config.yaml
d_shared_expert: 0
moe_layers: [1, 2, 3, 4, 5, 6, 7]
routed_scale: 13.7
balance_loss: 0.0126
lr_router: 0.00205
vocab_size: 16384
max_grad_norm: 1.0
batch_tokens: 131072
max_seq_len: 1024
max_steps: 5773
dataset: "wikipedia_en"
Below are experts of layer 5 (counted from 0) of a mixture-of-experts language model. Rows are named router (the router's row for the expert), gate (a neuron's input weights, with its number), up (a neuron's input weights, with its number), down (a neuron's output weights, with its number) and show model dimensions 0-95. Each number is 500 + 50 x the weight over its row's rms, rounded and kept within 0 to 999. Numbers have three digits each.
Before each expert's rows: a language model's description of what the expert responds to; "comes after" lists some tokens at least twice as common just before its tokens as in all text. This comes from a sample of Wikipedia text that the model never trained on. Tokens count by the router's weight.

# expert 8
Description: Infobox field labels. Field names and values in infobox-style key: value lists, such as Area, Personal details, ISSN, Family, coordinates, gene identifiers.
comes after: "\n", "-", "\n\n", "|", "- •", "- M"
router:469567475483484469529513517468529535451598441415519441481495497540513499555483525491509465482570505433486489473480527443507506576511440502503545485483557537509557472482431496547483545409488442418488548583535528489514586388556501627468422586453497428434467559514493477510580499606553561537
gate2:527530494463506487510521538544592449582493415516476466500470437496554522448536495495431527602446481481560580527570515538494512478590505472504609434526564440499477409434524489474496508449488537474479486569580508599462500507532426488433460556463503514510550577514535458485471674523456605531
up2:541553482444532492577480476541484463493460447494463459493452429616566505453556483454454474423534525511550470524545550544440532533556493452522496368519529422496483509526455551476479551451508460530522544467508529469472405478521421445472517548522521520478588520516488574527459602603527522396
down2:469489567499501445530532541517563449421456474505487418565494595511512434584567438526420426562543525505597554469483557551398538493497527416448464576467521421540479452409519529571508543504538525457558573544397602546520537462450475482544464553490478493464533514496472584585562533484476456484
gate3:437455493465525546502601539528497465517464434505479458400567449569502535537468469423516463493604457602444532458520536594499523454567508544550566441485430550431501450547442493499581538561489569396515464413522482547441459488503502502506559549467549528536455471435546487544409500451490572518
up3:506572525419463535442468518445498495529570610458541597457504593503471444547509503452429495490569388534525466535536529524630508438467552442487493422512507488413474551468480486526575486466478544436424501556463492454418497572530493550532490449443469434513534409496481453453505518534426458452
down3:542502500521500464497472647482476514527468577542440530565583480450410536521424468561450538493481561482518555508573522455558538437483628466452467488504556490503419537503554435489511486516458569398521490409445501547492404547517457543606437507478521502469578626445507407502488534580461504452
gate4:441440414477476473448502591450510588412486459540539486528394510497503447467450450512532509580455345522508507406467505528453527455430441544456471411485511538494524543434473517509423574611488581446513517529530556462517456477515573479411497441520448465502523573510453540583616452415507430576
up4:464489523498568455481505530512495444425531530505523458570570440489481451624443557499449492413531493512559493399553517487510431441440563552576534563487482494467585421450503501517481445538525513557522559498497483443502450529532552569440543332509549462465545458512492528510494488490469597507
down4:477564354473542467569430595481522358529485512460480494620438496466515457487520436485496474517497495497523534479401469493517486545534460525441549403544525531521612509420526530503527428474505516448415572509495542523547448459469471482469563454462499545525477499470447410496510457502471469538
gate5:459390447515460502559425580542544451497453565537491517426449497507475470477458508466408570431514517526472575593470499439531457585424490518484556462471475393533595442525532474459447462526514558415469469627528527498586458507553552469510497423495523517558499451538620567577519457580406502445
up5:431625502474659484488517538564460565551579581503455431629522546484512536427524450456520567461512503478541436554470500454545590589539494526431518430478604470463514535520526512504533501473615603447521477475495448615490442483514461430471442442433548473523487490452548576503517514514415500631
down5:654545544468494496458572547468446603532374512443472503478480444537568532491522511620523564498599366529535555490444551462598570508550535569487488450494465455463515505493491503546522463476462486544403462550500469549531564534523472439485488468461457459445508560448497511522514467504504488496
gate6:443541479473573428525502445540491551508531492546476507486549498447476557542465385484511477476507477462409424480597510425604503436461464598527535467469558451512418559503467415458529557558545439428507556474518482570553502491550414589492508498507540439495520553539585427568615522481444501525
up6:614500510576597522454544483490511589513504526431506503549463508430540497591712480544531547514437481515443506562504480517457438496398547518487505589377525545558548418457500504455579459495558556533525497511454483509502519543490446467492368505508543420497540521529427502506461480474441535503
down6:584527548447523505451459488538509555551549493542461489495481493591442346433511505490466465381544477534546399535526422513426444551405480542516625441536535538496498510485547454506426581439477522522509439477499448435537546523514548637471518485454487510465512490436491512470563466594607449459
gate7:528430490477486510506550471515416555550494511496548461467588614469463514502500490525440560483465426517511522442430414489425572485490537509528479572459447548371489492399467532481454534428514480473414526514454543385562556435570532463463550617512551474400573489452436508525557446438552490573
up7:516441545497455384509468516569525453525578567486518549484560523525447501556514484420521505474506508536547522498560507425530567444438486542509517509510440444546477434505490617474492511494589539552546465547539512477472428491486471499571558473502514442495465461546500462555454543488508518436
down7:462451476519465505544531510498458544495524528482450465537473533493392493481543465451470498411590509491407418461466452459482447532574575521446528517571490534482536479568536541507447463537512563480412483538425460510425483553538466458515547486497472514596412624435494623535402496479489491512
gate8:420424512490453491500450493479487438532439461529495467518494572498528419467501521520462479489467484528456532410572541523333502440488504499440545461409531478577597494542472439527589458542466526495559476461521405479514538418614550389439498475549498603436501488585435477496453509494565544532
up8:498483523512447483577486546524472452481532428575447554526506514431437492410449555545556538477469378523524503491582502491576499523476523586465581455436495482583484519449539448504521497465545514529454506570550485498446370531484459482547548520492437481487408465495514575557465595482439481509
down8:461432491503571535473483484448358508465492455459462509491560564576475454495481460476453473563522456582431378503547521496493598500556499511461481515489501544621419530473468531565385553460445543480448432548441483525480497555493509486461466449380477492542458587594511456454575539669503465534

# expert 29
Description: Paragraph breaks, G/W. Double line breaks ending paragraphs before new text or headings, plus word-initial capital G or W in names, such as Gurdwara, Wanted.
comes after: ".", " =", ")", ").", "s.", ") ="
router:490560485557493510463511446484518439484401525486456493524510521549531381561451425548555518524500505589480497534512524537461378576483446582487451642485543531463439486546497448493459584462497424543526549520494409484489482545534529458489454472529431543533533501450520521523605458424534459444
gate3:521478493513509490465535572534457435506482428506511524383457500552531491478456520523521473458482482493537479516448458458507471542547479551493391554525549535469524446571504515439563485583523512479546507551510431510514557520507501541496512511483558478527528524496639475502522498520501451514
up3:458583567503476416469542495480521498486511518515406511527472554498584505472445490482597529520512565462515481460471454524541542582583375553499526585521555503458497518539460460588589467480469531486536495480482481510441411576380427464532492480413567542491484487432548532523534551488597455519
down3:455529470478499488504414489526495486502476444550481496408505506446495541477431454378558584594454422561496475434554487510589476517492388454503571565503523476488517479466490468403537505521482519468521481491459554540514533553530439545463485609475549430522544487480548500508513456494419569541
gate4:525651497444491581454510527479550539429454542553462475533470455516481608529403530501427502446480481656553473542526505493424515476514545506470536405430476539450430610547573566442532414399524388475549441578552398463387466466591580471536448500539460486404513508516403506511465465511485472474
up4:454516476473526546449500512536512542481655580452416528613485516506432558483398538500559543496514512439546559475474513545564510518525397548434522593556508464499491483476518501574493497450445508527504601466557498480620456578534448577461522519599585489587528518518516434507485518492465522524
down4:522443520388539525482576494486528504478472543524452638416534446532525547441540516559467531473495415554460461551529527543495477499527518474518556588554468481502487457570546464491497490517509530478519443477528522485521448610456451493535442599392526547558417529594514480513507444508505529481
gate5:508615426517514455410432471552458477479547502506506526607627570519482480484495479559422553469518523478497461483550533505585459515464524491520529482487546487497425580604496559482409467597489524537537502532540474436483493495539461413473449476540567460468546539484486461484538535517548450539
up5:550465559443627485521533418448571520497424559482506473422528581455548393536470428575388609575489596489481483534503537494425494432535522494548520482478481475497491444482485502479437498488542511498550501393508518469479499570570559524441426453441448492555440498532519442492509490543566422504
down5:545518530495488470529500496528509450437470489507487431456445517473516584472579436513503481477493509474474537483534508500481517538502548577475537522528458538556579541454551467521485553492497430480488514468447513484540505508563535650522469559503443535540388440551545473415527553414474494465
gate6:437508395470500531399504457525515527524501546574411559531470631440456581531573598552493509518529400566531580428589441551527528536491585584548512435500452436597521573488453536523513509542531528514473523509534425505504415479518576457505503503450414493502387508436456544534489558474507508469
up6:503462559512397565489481477474469460475514403492532528457554500442484399517448423457558520539493469537591526473528528542497403507475527561433594484555544415518496492453568560491486481510616500565569567499522525504435518467512605526519560481480503493427511503456541518490508509532478552467
down6:472426570513518598429538508561496505482483464550546459530443526520506566551514577478483435502526506542473494532574541485408447526476538448485527427541505531484527517440388499550554536622473471512531518510463515474503463523578455524495562497540398483552570558449515509494496546539503453541
gate7:524485467462436476452564482478518478583433409566469496449473544501566491443503423522455501467504478591447548648461527505550503436552499505507559508515506516573463506552417389570412434549486539508473560553424467537557505419508603497576435469499466560506452485539449573491487634581506521489
up7:487475507505443517493452482452508484535444467561513507492462594576472531467405461519443519590475515443484531584380537449510472613408604531483473548461550454427534557488491561558486540469508458496599545599484482498487381412502525371508426459548548519462505511517504511539486511557475585547
down7:524566555524492534597428513456544471472427483533435522543474567479497521539474503538487531453573429493485447545603492504441514452405485489494498456472485631473458561558517465419475473575431518480481468496677510435560372536454525589482495505495589540513412512533578467524441540432476487453
gate8:544426421544577518475448467574483412505472500527456519414389463448495433452535577440481431590533534506509538501511470474500432529552450568449481441459432497519531573426485498577498461388478436475575436473607530463561523392448526502501618557571465503532558566438458469406449502521501486468
up8:562477481529561575480484421552526529369470503480524473447532522494497573539528509566499457487464545461473516477490474430451422496492572551502604423488420454493456571491509675537479472504510498429503426567467487518571488507572516471611544481520480546448439485516585479449530508505451580561
down8:518545530478534552480508498516508426460476578565516521493524554578471446548546546532483500481495427511449498548441515485466559594512455453575456470452548514483421522428475527522519540453513508508517528521500478540474547456542533394442449522525474454475542542474316494584526431454391540565
gate9:546427488543438423510376491495436543516542480554477526497569430540522515523483552501524430480573536574427507493567554499434498466497422421422534492449524446536506434459570543554441524527452504490524493548528554541458552500459557567488560444499449510520497523461467442587492493404472418452
up9:515478518565410499489561451534423504399605471472376539496419501485589508553452550484574425493509551525492564493492576469475375468516488469483509479503506478434428600501471500575608580540479496463547475498548465536554562468527551555534464493510459515471470439475504470512429449601544470539
down9:540553474474489515482466392476459536520559447541473469561555463466466506469528504460581489475413466551539453529528426429476514594508505527476521445544466536457477531521470476505504634523477528541511504478486590512544544513490554559573522477447386531469431567488527494512508539488504469478

# expert 4
Description: Line breaks in lists. Line breaks ending a row of a wiki table or a dash-led infobox field, before the next row or field such as "- Country:".
comes after: " |", ")", " |  |", " |  |  |", "% |", "==="
router:393569490516488485475670521451551416439494451428508525466520544495530506450516459513529482496546531560507485443514488507465417481522452431563485552493613568453418473520560458474462442489531464561532494513607529560498635556454494527518555467488463445487443504462519523463529514430447492449
gate3:443483466498468501503546411502499486515489480444503580477509475533503438445467553485506488460515531546453546568463505525467453540484580544467490537508469508474475459502504451619437597546454456457550485472465520496484506595556471461498394473512423523477380508511497431540464468550546451507
up3:490535573524487534446606453459454536556506541467505555449463465539506526504491602551405486491401461562494480557524571405502525546418611463465499521516438444426421512561556569455491453509529518550530553492471471440561510586545485440451428533575556529447497506503557439435464489488507488528
down3:464463509501496470486503503541470516521522574506500514502434525472472553482469498513463574492500477480508539456449543492449565469429439533480476550562546490515402515529518441524535440524476503469437525462515347526484392580421436564426489392541382507521503570531475545474513471522457470497
gate4:481539495429489432428515460477435469484580541617485411513485534566448355591400460614566547426468469497526415556439506453436596591580516495450482493513553472448520503488490515553593445576398366513527529524518521462436501484523470447558523422515495487516552466438462434477485502534449474519
up4:482458429529482425582502579487430442393475461514497524550552480528469516495512538526481572407520455549493427576544553561477567537499474535553498474482492495567554556525545459625438482451513492453522419517475469480505524421541472583463495454604553507511491552481533610442483484517503516569
down4:556569532463483561548530450474505469509551514473555532441553527438426539501534426477467518439484445516614520498569403486402534556542531547617454498590459486553504477470537539442499525464488596462521495542480481458497460440454458576569514491518565523506606536548451508536491556481439560483
gate5:539550556563514449543475537476381452528438471469481582459486443440499517607504520502494592446446495512548483475429479505407525524589475505521483511501465463518512506481549530531491489497489534533469443480577605548472475556485542542536580522453484446460451426415448517476566449469509465503
up5:480542473487573612622443544443434506418468437546524421471590571485521519493442450500532420498458566470514561496467437582484560441507499527472529473507540511466479438461402539479522612500466529440557470541448508515429498480460646419545529537576563583462526503503529502522525508546413547418
down5:591553511514525622511449541392533456474472558516467500510433552464593498498441527546485506502545444561527444487483445528508497539475448450501545352500429462507558495468599490499473463462502434537502430583451457517516498454513524533435525501564487368455499419482557547561527482492554497472
gate6:446592491554567512471521469463593402589509438558541520516450472498463566438446551505462502519466533578408494512544412590470479393583455529524398525536514506512475554513594373489410507505494448464509531468459431549460506507536460474571457620477508572585494461532538531483480520469442484484
up6:456476471470517507452535476497445529528485527467408533438504466502515498461476438506543472607555578415521527550432539480563500500410454485533551417427574498446520468554500445524515524605517542517504555456459512473491485546548495469513375564394481525469561344486470527498538440468530562490
down6:476520561566556446555524520557595459464409510540499384487544442514487461610519523474567505465572504499490472608413494426454490524468479520545486466428511559511597543513542397456509571460494586472490596492650493544466459541517456422498580534472464476617455566491501377447559528588528533551
gate7:540432471484517500429520515447454487532458512597444468442454512503480488541538484475449476487441514553446431561567467454443513431521537502592446469527485484498504424428464562511459460484482603509408437576499430480500465515403553543546518468499524512502515490492496483537556501446405567520
up7:440533430436483505511600508504556444474541451523424475494547530394496555487422583470459564469523582552508578477440544468520409519568492516477498512499526455466472489492504457599508528538402497562545545486548409511622496496535524437398547540476443532460544534592533554517654463459477508493
down7:511459509430477435448498481504504488488513459624414524475423504473510439511542475536520471579605474480402444522420516523463524582609565499512492404550428547467409411518543508472509482471628454605451449525526497521507480423535505440576531484517556583516512531557473459428608479477482514541
gate8:454519498607478506580483530520537520581602487467459578407414538467521500523400521464520521517447569594505542463502579478544493412500466460532546423513505568521475476487396502515538438544443533527505467569571526496448540499535554439476495594533462574500608490584597539523513540521497549541
up8:531482430352515425433438524521487491444496591515506486612458434528501523552575545555465622472561513526634513586508412551427389503534466498517462515445577542529518494558590492458493466475491475537516539531516443453522537479510555488489504420468546443503497571481432545485468420442484510559
down8:447551488493559526518495471552616514529564565480469484496497482356493457572599463425572551544393497509460422473485582417481594525436483531498520564492450473453467478598495532539544477466551509482441518510533571441474441456475540483488466554468448586484549541458568606469481489521490490543
gate9:453433415371550500475384511516569538532510485602454497548414573542533503438482533408500490443518467469504516470514647525573513459525531511531472437409441567476478499528476571452503432531523519514522536465519456505477470439529573435450478477543487461497542539561541471592552483483512531471
up9:446548483419512413553499596586462471424556479504483507397452467542518533539495472559503528407531411468441599463521497507538477559460462581520431537448417532459531429465523506364452533434467483552463491466558455440514502423466436499554612573564510468458479482498592523550490413444524464383
down9:467508499391460380421448510456420578503471508513458493484489482522534638517520497472533493548504550479456519509477482543446545461471503345558458566482392541506461444531454471586480576485465487511454527518539450588487405462478480446549594548576468488577445534455473500599518482475514494460

# expert 3
Description: Year digit endings. The last three digits of four-digit years after a leading 1 or 2, as in 1998, 2016, 1871, in lists, tables and prose.
comes after: "2", "1", "–", " in", "7", " June "
router:491466537470489453502448475545513423475505534449489485406506533507517504365489508468537447547525496424515531501462362465486500510519469593546439445535452527501552538613493483563583554447544591452538496571430479436491462461501461565487474446543544442458521533540529541568433541461508534462
gate3:544586495483617581459505531438494510560478579516455433518382536506482568489514460463565549426451448564435526421532496538504435523380532532460445487648517523457517532492485539475484470594495515443544573436485552516477489488405561555490617538536460451586606518450504517457548512528511520447
up3:515482529467546554513562414536494487464506445459551434488406513429450623490464526483461506527413542468470488554519597511408489523508603498502442344553472540463512488479422422522557389418491467421548529525388573549446456505488468525431416475479496543519527482505530463457580548573465590478
down3:516537441508532396507543503592465532534559455617471527622494503532475527552487458457545548480378588454456404522399493448507527525484586528467493505564447516481542547540573556492418422538391458505475532447489451552415389493641530552499466541559472589518496516498355421605497446486522436389
gate4:578460577511542515422521489461513537580483453507504450535537551460543575482517545487618473476591542574508512540499532516497568580482486448526521413506566566442454454463551527485436466438567529481577479456477494495511536513558517487564479420406439568569510504510510471536564652416422511438
up4:477531456395474515435609562494393433531501424503551511529522428492428500546525523484411498473481510472564456454441552464505479474584458582423493548458534451539510467466486494522516502438450514452496467418490475510462518423445450587588530545457476497483448372490434468463501430499528504508
down4:513511522541500517424480439408456472541504476539539600473549448523430488524453531503553492502457506529502469578508478553506532491512507572473558433453466540560439491481631529481531452559490524522446529555437535524527485557577490468442548463538471691513481488473442491551498505427472527455
gate5:576475596533471496465570413420539561505442476474515546517429600410448570466643502525485570425522465482432555519488632430493541442635456396527485521640452453517545533487455421479521511489506619549491451446520450464481498530542538557496491530463466466482366464453491438488392511523520501494
up5:526491501487479499501492526581573602483471484437547456450547419522530456509525424444584523498556591467526460568558472490478514501481461488455438505457505529482428529562451489499488475594523407479492593412395460548491535516564488476610505463524479485505536494551563535391535521573629511544
down5:504546444358524481461423555395431374493442552465445460518596487411560521462478506521605500585403489564549499420536468561495548521469541478457456507488460472512498556472470566606516495475456440480555451501540507501493426514492420596557465532510534508504497396524534435471543485551563482478
gate6:594461533507523443391547492599393573461447552517525492568511528436511398457508535477540496625528472555520538547528430429484377483594511526499477418410532469512502482594496409551500463553528484579462504525559548587510437478499512504549506513517602462468494454512529437530454506536423518521
up6:412479391473522489490493474582465510461487483437463506578405511515527467497475584516433533494512499507508524520513488501493461562476600447484465479522411510488402451465538460589471581504525498615523426464523542520520548501496586536549502473440554475395451476435503463490528510478487449491
down6:558572444463480503473623466468445579555530555548451528507497592488510455646455521484474422428421554583474495457539518446522571363473549499543537455541509529501512489516456443492394542423471415526511525570480488478607465567470541470538463465499422458557546452474503489418463509566548470458
gate7:452482519576534474402423516422495475516482539467479580423562411544480442527498484467400513504409545579460549427449441416466490442448506577573512452540504513520560616468487492573571393528547579421485546525479493596504483443533432497480524514457400498498591485491527393525449463481417501404
up7:500517537536405445533417507516583455543622402533524430496464493423553461547477438449515394470496515614509453497554486563478529506459518420450470481563405566575519533428479476482502434460551486511470515495602437443483493490503485493475462496544549555427516513441465529600446539546537481522
down7:487489520554451502400489507433467469475476556414539460489581420521540500359486492502497456508515426538597506430452479526574533478514564517510481503431532492496652451489395519516480481515541591548415464461421532563445513482470534563477552522416541440442422555581574510528545448502536579411
gate8:490521475505522428485518424517499434592449443522467507491583406523525431479460566530499487485448470462470571511471580504445533585506562512464420521494493420407615518530477499431609507386509484551426506512523507459509458507440504538506508509463432519400496441444516518438541605474453591547
up8:447510511561491538458490513477512541493534573428495531528426485509569478423521508457498467401603551472532508454578399441530471533419483518546498538476552524541411507589484539474501487581458408522442431520474458496504578535436439547464492586523458441447498590534447518547499472461511443504
down8:540503494510483460539488536468477554489498525552413622521437591441468498499465423468459431532505516577535390479527564463480436500588507525569482400473535527531478511560506468456560557528448483526489402479490482489557525549532465556495403471519505499449447377494507379518511522443439500459
gate9:341506356432503477538548447508554492465536471522544458606540449476535547484501535408477512532493503512474434455577608466454506480514569534607482485498467441492502472475522389549490489425464569502551498510612489519445454542500620491468438540559454430482472534506536449442442550432573429476
up9:446491429448540462417566449474564483500442553500544490428437473573479528496537537523416513526492436440512486490506569542516497433474498501490510502430621527433510520550516550538553440451429448514566514396536428519483519449457421446428408474504515525543502466454511485438553437483470625451
down9:462508487435551455502557521451497528552513531414509537494459552487501465419430442511450500424454491459508429458512414511500476547456493483515448455518538484504506568497456432536487473443466410425451417493510443540476505572477487433422439420532528595538481470478558450546539398436458640487

# expert 21
Description: Capital M and N starts. Word-initial capital letters, mostly M, N, T, starting names and song or album titles, often after a pipe or quote: Move, Make, Might.
comes after: "\n", "\n\n", "\"", " | \"", " '", " You"
router:530485514506551482504457503543478370419446437448474471549600579508450525483553463450481515437525399426476444498574471549452435514414491525503601540404472461524476433536380464499529527512452532478565473532479530473514531483458446431435552427517512496563496411500467477422542474470477548534
gate0:547457474545499542575539571555522454469524515509508462472456477525526492447584454472447492479398536555452502567500477433438463502496488468541403436515525494476492430557521493533465451451434583463569492497529529499475484458521435476520555546502559506460473488531448440417514515483560364485
up0:432521506552432457510400510580550505499589351568565490481497508365593576362410468481524577531514463432457509417507478521522538511526500442435528475505572537518471524449473573548429529496461607548475509493620579528544517568511523481476616447552470580526463493550414525456448424441473506441
down0:501552492419456499469493374508420453517481473457479503510476485551483493494572404529458508463528545541510430494531520481508513576538468463480385495400503463431482503571396482418495628602524513544518492579519403545500580468399448570483455501557477552585532475507553424518512437558424566526
gate1:455425444487582451559495528454447562448543491543600444412506383437486473495526491538500509447547498472478456450443571492553478466471456443438516562438586556506457616478410508516510460525532512592512478559464499519550467582480506517561433410509517460599541505483522447606430632454565548525
up1:548501525585512491427471499494494549455514483518572522451452619543519469508497526474489499478519446508577487504543471461515451473463499537536485534485482418480497462417525476482481563566523427526455488450485510538480493575552528426467598429494527500569410567546435498500477455562458513520
down1:553543512447460521392529511465518462600434515481591594515546503516542537513437614580507529552526496583495501476482482518549586453492474471508499536460442518425532439527500454527512502438447487470534578501485496508471495514435554559540570473425598459610492505611493460465525515489449487394
gate2:460454460547509587528472551437533532586533557407543522540434533536421488481550535428592566451524567451485482447471447402420508463456422514484506395470497586437582542468507470522532585496551432547439549514469522494439535519429569594475427475473564519481495538477504553519504509456479525501
up2:533518549477633419538584418559449549553518492419496451560533488466539512443495586387330535522523469545415591557488459539517419537535539574522447525575491478500552509526498455583587488446504440386450479484451502472501499477537565531489565470588434502432535496459505440510517473448473505507
down2:496556513544444440557489548506545450516464595497612518443395394505470566532503446361574505472611522474490491454548491515586476577425514509539484514537478447495509544578564440570484486435575520570520546508532445430503507475459549626480525559484546562513440510506491492512525536537508502490
gate3:506440473429416507503499408500523473476508490510503512497568532534598510584475547406447370542475468501505529546547542509577648533520464466633508459398396464487437527532479492551447548458492513504535417403519573486516427424513483424466518485504514491512482488505469577509540484542484574517
up3:530422432469538521484442547482471537495542548512562514479511505515473504529579476592470574474498478540498482523471590443523466426476509451554572533488436606538541542470572496510496508484504471497428546446534434547494558493578647468454510528489529530488472475475509510539590550560457541470
down3:486483557550543517498384486491546459380473573486445496520505551495482501494485480520494395596458536512532496523480493491516477611447552477429450478560437509461485553521558502525449508433503575437594535489478550483561419558570629554505514512541512435480450552511471560524488448545483568517
gate4:532435522471538572524375504490489552533450552495435498600451508423551443480427583366564512432488434488503505436459389511526528492388470491512494561473439503415557437457468486528591433531424521496538379513465531567540502569544475451520518465494486457492498512406554527530470505497496530471
up4:543455578466570445520525528507553536648511506461427445491376501501533497456489480430516464540451566572559487552438465509478425403506443514557478528589479443489545500603530524489444362539518606487519649509483448523486508556480518458479495549526507580534445517492501562436396410402492482490
down4:610479446548503554530536452511552467620436499583498602522447537464443429523526484552467528432527571545438464461561479474507570518546432465464565555461541426503486520466567486561446506484536556449525465514486556530472567530545653539518422448516510502490567511495450406580522525477516462497
gate5:448474472594462488440487564529524468433488469477484587521481423362460460485620546375611467506535475604532480559523527589516424508435407436453507531520472539513565421532551532569566493557501473489468493448467532348535478516522607482446445581495559557511506538543510454500453585535496461531
up5:511478518555538484377490553420532517580553456432516465443524519467500485476555419511509463425540471489471486511513525510445452506436449419535431539495464468574465539417447444578601557566538480503484526553485451543532518393478557450536453583433544549518512500476492480445470480471441522499
down5:555461514512445536578578473517464483509594559560411615442503418505540528527492452461476468630468491492437559524500514554528439591451484630440531481450495433420514494532533504536506496465468522467441550361435509453479456528515554473434488557548556403517598583542525514469477521469491562469
gate6:503475443342469399491567426396524553580477530531478499437456574446458442599520546472506487508503498461503470574446525443499454584562600494489490493458409461489524493566480486449486504462432599596584478537489515553387498532519495529573467449487473438477505523486527465506490518586529530506
up6:545464525543473491519620470459486447456533335516523457479459593477551561502533541460525479500552459591557519425506487549536421458460537534501577535421558530569514494538537490525533427452462555397449508484492492465559498524522447550502562454536393514557486518506451547490581440440444475485
down6:517541465583445488458569481438402573518552462451522456512431473514489510460489380453481487512461459513508494458555503502433511450479518495533512476443502545474502461539446568579527444576530494502443507504469410490530548541515520451512474579527554534564475439510456492508556507483537562535

# expert 24
Description: Single letters and digits. Isolated capital letters or digits inside acronyms, codes and numbers, such as EF4 tornado, LINEAR, IEP, a leading 1 in years.
comes after: " ", " (", "-", " in ", ", ", " A"
router:491491509488525545461515551502522371486533544541458435503533524465433564513537546412464466443474439484502532500494530497454560476518476516588484540513376493538478447431570520518639498483485532534466527480550545437479537493489494574472381454495473514535460477473535519547494507505530447646
gate1:447564508485538471439519555543482522501434557456535483595474499550422509496557454559461495463478444475533580511554521419491510527478504597437419508525538450583536516503542546540463487474496511501540505531474580443523505467473448527407530485446494418459411498511408458427499479439329522524
up1:464565550588494531448496488537589545500535533620489475376439452495477428507456553446576450432491479496540442497530501481554591428569555486518464492493447488441470568523499499409588511572508566517534481440497475458539503643522505544519496485511468491635538527427498503534373579491558521420
down1:537418508492413546508511499530560542555532540487471491502644552513494471536500562405449512556521502481451498463482509531448495427484450579512465509561516527453523480466418544519473459492510592500565462482491466400455467532489489466489554350418502438540542536535487448463492480449477523485
gate2:567470588478536442499591552505497449450506448516488517493548556513512510465501488492488564460535449462433539486449516509527473543489506562450487514449522530481526438441505553544566540524483582529421513455447470485466526464550540509600355523530488469470538430521468493528376578533497463627
up2:551468368521576582546451560539453553479453485577464503464489442484538434496526440520430534529480494485479422528438543434489574519481536522564496482505543498521500467402470462487473521545506503410532510528504491435509491494551560505497462558539560511468552546557567511478515459464439498448
down2:500435510470477516467582414515425542591460531521517441472494524523406493553503584451541485475549550493574508519567502506497566470447451396539460499512510516579527562492461470589587505501479432524526474493507539505506509503531367525471455403410458530549476527568439514540455526503441565511
gate3:538444559552504504526453547514502538471502494509446505427429454492516490493523514518611541539530613515390523544500520538540514542444433481462535551564477501565395516601390556577492542521508514402581492530505458553455512509502491417505581569482534582536447466436572420444517382504429502362
up3:457418492437501413435499465513488464475568585524447513552465432560508483425487436523491448479541501462523498519507489483454439502501571493447427512533535495516566440514471523462560581504484480424437535533472413508607468461445520503506391543529412461516497579468477472520443557536503516508
down3:469468468424532557553472519474596463525423463463405503468481502469598419575488493401461449520435496447555520453453526483546569520489488516555464572433482499537443540534478490455541536540457419530464531452571425590478473525479457460492527432486493494564525464514415413462550457548358530538
gate4:466495547495508485500522427507430486464462516542517496502521532462496457509512500501519552488473502555505462460518417566459637492511494504551581564392542429502545559532460630388564458453488540420475462525462478508441509513516523420447538470499485517481539450525497567483417625579564508571
up4:568482514489484449482528536547469526548513474569486442483585613615546447530514530447532418594493541552575498389541530503466510475495411423494475424426562446402510527456476414483481403503568496588531487529431447516497513460489489500522548476499487547456486605403439480555442459501484483521
down4:506494507517552518427415477506549441538446519432472485484588443506510539459436492484543545525544466533448590575491553510451518564429590504559375464519484503573533451508505453571419533515526394424565512512486478605452596513635529528577394486515413443507612526463405516480595443468443446519
gate5:540468522457496636447587495467495497570507568483542426483564545481515557528442519592559553530582507521453518510512440483451535497610416452540458503462432468565472592551522487476565572443418516507583535471482484497491474510467479456501488491427328586515493479510541543514557502561566496392
up5:478492544453605571497397567454442497472545447519548481425470486482484541610496561436498579548522478509609588555602423469542527547464480409530438528519546543543496495526529507399524404521452534443484532403520594555464558600380481489606540453442477531522444508506535423506516561443495486452
down5:590646551586483494533491500518572529499479546516509425569409522489442582477562479540466559507518571540551555582462558519412488430495595432478537509450477528505472546470407504531528432499536503469513512548441384547481544397576561501444534488505559576479411413517522467403446548461542481499
gate6:399477567471417547489469521530469523540467544435431430437490549455564564454440541540574506450520493503463522474455501436460452508543471447502617457499521514540580504451616484432487485563542530561460485538448553588515444464519520501468462482556412574512534628477459483535536460467469443511
up6:578449440539629470358422513577485505458543527473541493510512559583525460482616494520496563484525559569398444479447492504444468507469478431574518474533458476412581435559530585545459498456551532537379425540459398538442514423431512497494496444547456497461458475528475527570572504535514521516
down6:564533504500492441446558535474419465511556465541595569558529481432567538514559478523550537389451585565535523484492455486441460510504507503525449534506532473525564398444494552489441517459464521531467479481548521478478549384389563396439571474556499555537551502514573538552455545559471470526
gate7:555477500525500478587469465500397506481527486584399469533598471478475527510503568463473458410508507420500573521546461498483477408568489553427391521442505424570479513404487514515414509546480440527373569571492545515513449510461481506500501481530506461528445482556544528593469503454585510500
up7:375529533522504559495481508427521615476452476535492375556450572438479557498585551453502456454569503381550422577550559393452465457452553504567559638538542476547482473570504492478513412544528436423485550515538544481469520491489517465496597490412513475488566414570518469471556542476487578535
down7:482548522580521518405510475464518461494535539549506446481459467527526462486562540455436442475462566337573587419417468577455564441514481488541485447523553512547501498595459573418531535452483552569549418457539469510526434477465570464579630451464551479515530449477430573435517443494506472457